Weights of a small mixture-of-experts language model, trained from scratch on English Wikipedia.
Size: width 192, vocabulary 3255, 25.5M parameters.
Experts: 32 ReGLU neurons an expert, 4 picks a token, a shared expert of 64 neurons.
Training: a variant of Adam for the experts, 633M tokens.
Below are experts of layer 12 (counted from 0) of a mixture-of-experts language model. Rows are named router (the router's row for the expert) and show model dimensions 0-191. Each number is 128 + 32 x the weight over its row's rms, rounded and kept within 0 to 255.
Before each expert's rows: "mostly gets" lists some tokens that are sent to it at least half of the time; "comes after" lists some tokens at least twice as common just before its tokens as in all text. This comes from a sample of Wikipedia text that the model never trained on. Tokens count by the router's weight.

# expert 58
mostly gets: " one", " all", " three", " four", " many", " two"
comes after: "2", " ", "1", "3", "5", "4"
router [106 216 121 134 139 135 191 199 136 118 193 147 101 166  94  97 155 131 179 103  91 107 105  75 146 186 124  28 137 104 146 137 130 138 124  80  82 128 110  60 120  98 179 110 138  90 130 162 137 117 121 118 148 110 136 134 166 159  98  95 149 161 121 173 140 109 161 161 134 181 119 157 106 159 123  86  82 150 101 142  92  56 100 100 133 161 133 130 138  82 144 174 131  86 174 152  95 101 157 152  89  87 139 116  92  91 139 141 115 147 108  96 130 145  94 131 120 130 112 112 127 101 137 172 167 184  90 134  81 154 151  58 119 152 169  75 130 192 121  95 114 100 120 145 144 113 127 198 137 100 138 169 133 157 130 139  89 118 146 159  54  84 112 159 173 111 132  86 128 153 120 113 155  75 101  81 124 158  74 145 119 111  97 165 116 122  88 116 130 102 117 199]

# expert 22
mostly gets: " they", " have", " would", " had", " has", " who"
comes after: ".", ",", " he", " that", " which", " who"
router [ 76 207 174 145 116 137 112 185 111 103 163 162 111 155 110 111 113 120 119  89 140 101  86  93 130 144 134 133  91  75 179 116  91 127 141  52  74 187 170 100 129 114 148 128 167 138 124 151 125 121 145 124 129 160 105 133 145  86 107 105 142 111 158 150 192  96 159 146 127 103 142 140 140 130 104  85 131 165  66 202 143 122 101  60  95 134 121 145 132 116 142  91  93 169 106 135  45 104  86  98  90  83 147  93 140 102  92 158 147 150 180 136  98 161 145  50 138  60 108 114  77  48 106 136 119  93 127 105 148 163 109  53 121 140 154 125 128 151  78 156 114 172 155 196 120 104  92 194 115 132 165 131 171 128 134 144 120 109 131 111 107  81 140 134 141 170 127 133 134 107 122 153 100  81 157  84 154 140 129 177  95 125  81 146  76 115 166 131 112  79 146 164]

# expert 73
mostly gets: "The", " the", " a", " The", " an", " every"
comes after: " of", " in", " to", " with", " on", " for"
router [126 157 139 171 105 103  98 159  90  96 147 164 104 128 163 111 118 132 167  51  89 136  95 108 191  59 158 132 126  88 100 158 134 100 121 119 124 152 106  93 151  98 135  97 139 102 141 168 129 123 176 134  87 168 147 118 118 125  59  88 122 112 103 178 155 158 133 178  71 145  75  77 114 146 119 128  77  86 143 134 125 110 100 119  95 133 178  94 193 101 171 176 155 123 114  92 131  87  91 131 100  99 147 115  81 103 140 163 140 142 127 121  72 109  58 111 152 129  70 186 126  78 116  80 102 103 129 158 153 161 135  60 156  88 158  82 109 154 151 135 108 101 105 161 151 142 157 181 146  78 169 150 182 105 110 190  55 139 159 126  69 132 144 142 155 155 117  95 108 135 177 135 150  99 154 121 145 175  81 180 120 150 124 115 105 105 107 134  48 137 146 154]

# expert 78
mostly gets: " th", " there", " pl", " imp", "It", " There"
comes after: " ", "2", "0", "9", "–", "8"
router [ 99 202  61 142 145 108 105 187  87 104 168 119 113 119 154 117  99 110 117  74  95 111  72 169 146 157 156 131 148 117 108 117 136 158 161 102 105 114 151  63 149 142 190 174 131 123 105 142 136  90 135 121  84 160 167 149 122 150 129 115 149 135 122 202 181  85 162 107 180 116 152 158 116 109 118 111 118 136  99 187  93 110 159  73 123 145 157  43 133 117 199 199 153 116 132 128  61 116 144 113 104  93 170  86 128 113 122 185 147 147 156 161  70 124 147 134 100 101  91 129  95  93  89 123 170 120  49 119 140 108 129 116 120 149  98 159 177 199 102 174 163 148 120 114 119 160 148 149 112  98 190 131 172 110 129 151  99 124 190 143  77 123 187 137 119 143 110 106 176 116  96 138 145 111  88 151 102 182  80 158 114 127 119 128 130 146 113 115 110  74 149 174]

# expert 39
mostly gets: "°W", "°E", "″", " New", "@", " Stadium"
comes after: "1", "2", "9", "8", "7", "–"
router [109 199 138 138 159 161 131 198 143  66 147 143 134 127  95 127  53 100  99  87 131 128  51 162 136 164 152 110 156 109 117 159 141 160 167  97  91 167 142 151 172 104 210 131 127 130 152 151 119 117 149 123 128 182 108 107 149 101  53  69  70 135  96 182 127 126 105 159 128 117 128 141 167 118 120 136 101 115 116 184 132 113  93  59 121 114 106  93  93 150 146 166 114 118 121  91  94 138  89 131  86  61 158 118 108 114 169 116 104 145 127 129 106 107 112  83 144 141 106 135 134 166 175 122 135 148 123 169 172 172 116  71 136 107 117  59  79 121 106 115  75 126 154 180 116  75 142 174 183 115 229 117 181 105 141 130  71 107 141 172  89 110 139 170 154 105 161 105 139 174 168 123 114 172 136 133 125 148 132 109 167 104 124 112  80 131  91 119 100 102 145 175]

# expert 0
mostly gets: " However", " During", "though", " After", " although", " because"
comes after: ".", ".\n\n", "\n\n", "==\n", "===\n", ")."
router [ 18 196 121 160 115  95 166 172  96 133 111 178 150 154 108  88 107 152  79 110 111 134  77 144  96 139  93 125 146 167 143 115  99 136 159  99  75 102 173  73 153 156 179 118 136 149 127 150 115 125 152 100 135 189 109 178 143 111 107 153 177 126 130 150 148  94  97 172 116 139 116 149 126 127 142 127  84 118  74 191  99  74 123  69 132 146 142 109 150  94 127 158 151 144  58 145 120 129 154 146  83 107 131 103 139 110 168 114 102 162 132 123 113 110 101 121 103  73 110 101 111 169 138 158 130 155 130 156 142 188 116  67 167 173 137 116 112 115 111 116 110  80 153 178  86  88 167 170 154  88 155 153 177 124 131 150  65 109 150 138   7 100 147 122 129 162 142 128 170 107 164  84 125 113 155 102 143  91 169 165 148  51  87 112 103 135 121 103 104 125 150 160]

# expert 48
mostly gets: "See", " class", "Career", " classification", " techn", "Personal"
comes after: " ", "==", "\n\n", " |", " (", " |\n\n"
router [115 213 125 202 115 116  54 138 120 121 137 102 117 175 121 154 104 164 127 108 105 146 100 100  88 117 105 160 147 126 153 130 131 156 128  65  97 119 127  91 151 111 200 113 146 102 197 146 147 123 171 107  85 118 113 159 167 135  47 120 160 128 159 151 122 109  94 126 114 109 135 115 103 109 112  43 116 120 106 168 107 108 209 108 104 204 114  92 118 105 189 157 174 158 114 118 112  65 124 180 110 111 135 143 179 112  97 100 111 118  92 182  95 134 129 140  98 135  57  96 127 125 152 171 103 126 159 106 122 138  92 110 132 116 172  66 126  90 133 157 137  94 161 145 105  94 137 173 187  73 182 123 197 115 161 166  89 121 121 133  58  96 147 116 120 151 110 181 129 134 163 167 153 141 133  79 127 117 135 125  84 125 101 123 104 102  74  83 130 137 104 157]

# expert 43
mostly gets: " Soviet", "American", " Russian", ".S", " States", " US"
comes after: " ", " (", " the", " U", " =\n\n", "–"
router [ 92 221 119 119 130 155 128 170  68 128 158 160 112 127 109  94  55 159 151  90 115 153  79  89 117 184 149  64 135 172 126 102 103 177 102 117  93 128  75 146 154 174 113 128  90 112 165 136  83  75 126 167 117 183  89 160 110 145  92  80 132 138 120 163 144 160 125 162 104 137 108  98 162 114 115  95 100 111  73 150 143  65  83 162  86 159 165  86 122  96 142 151 122 121 105 101 119 118 136 138  74  85 131 127 145  75  91 179 116 107 147 161 114 128 125 143 130 106 108 113  90  87 146 116 124 160 115  76 117  83 149  85 183 137 102  58 138 117  92 137 108 107  88 164 119  79 143 179 151  55 207 199 177 143 113 139 112  69 100 124  74 148 115 183 160 136 147 157 132 104 158 153 114 117 179 136 122 150 118 103 121  87 116 170 123 139  93 153 136 118 133 159]

# expert 65
mostly gets: " en", " dist", " do", " est", " incre", " did"
comes after: " |", "2", "0", ";", "–", " •"
router [ 85 248 105 154 138 164 122 131 133 111 149 166 101  94 123 149  94 184 131  60  41 122  99 112 145 115  87  70  95 138  38  96 115 162 118  81  85 151 116  84 184 104 161 134 145 101 142 162 114 124 109 136 141 166  82 134 168 112  95 111 145 173 130 188 188 126 109 139  79 125 159 140 145 109 125  89 112 167  90 187 142 126 167 129 136 159 129 138 168  92 160 157 196 168 142 121 121 148 148  94 142 108 144 155 120 142 164 175 110 148 136 114  78 144 175 110  90 102 115 103  83 107 173 106 180 144  73 151 162 121 111  99 151 144 125 153 108 212  91 124 120 112 155 142 153 149 143 139 133  86 150 117 154 101  94 115  69 108 143 116  75  96 167 103 105  79 124 120 130  71 166 164 119 118 188 105 102 140 128 147 111 103 103  99  90 106 100 152 143 104 147 141]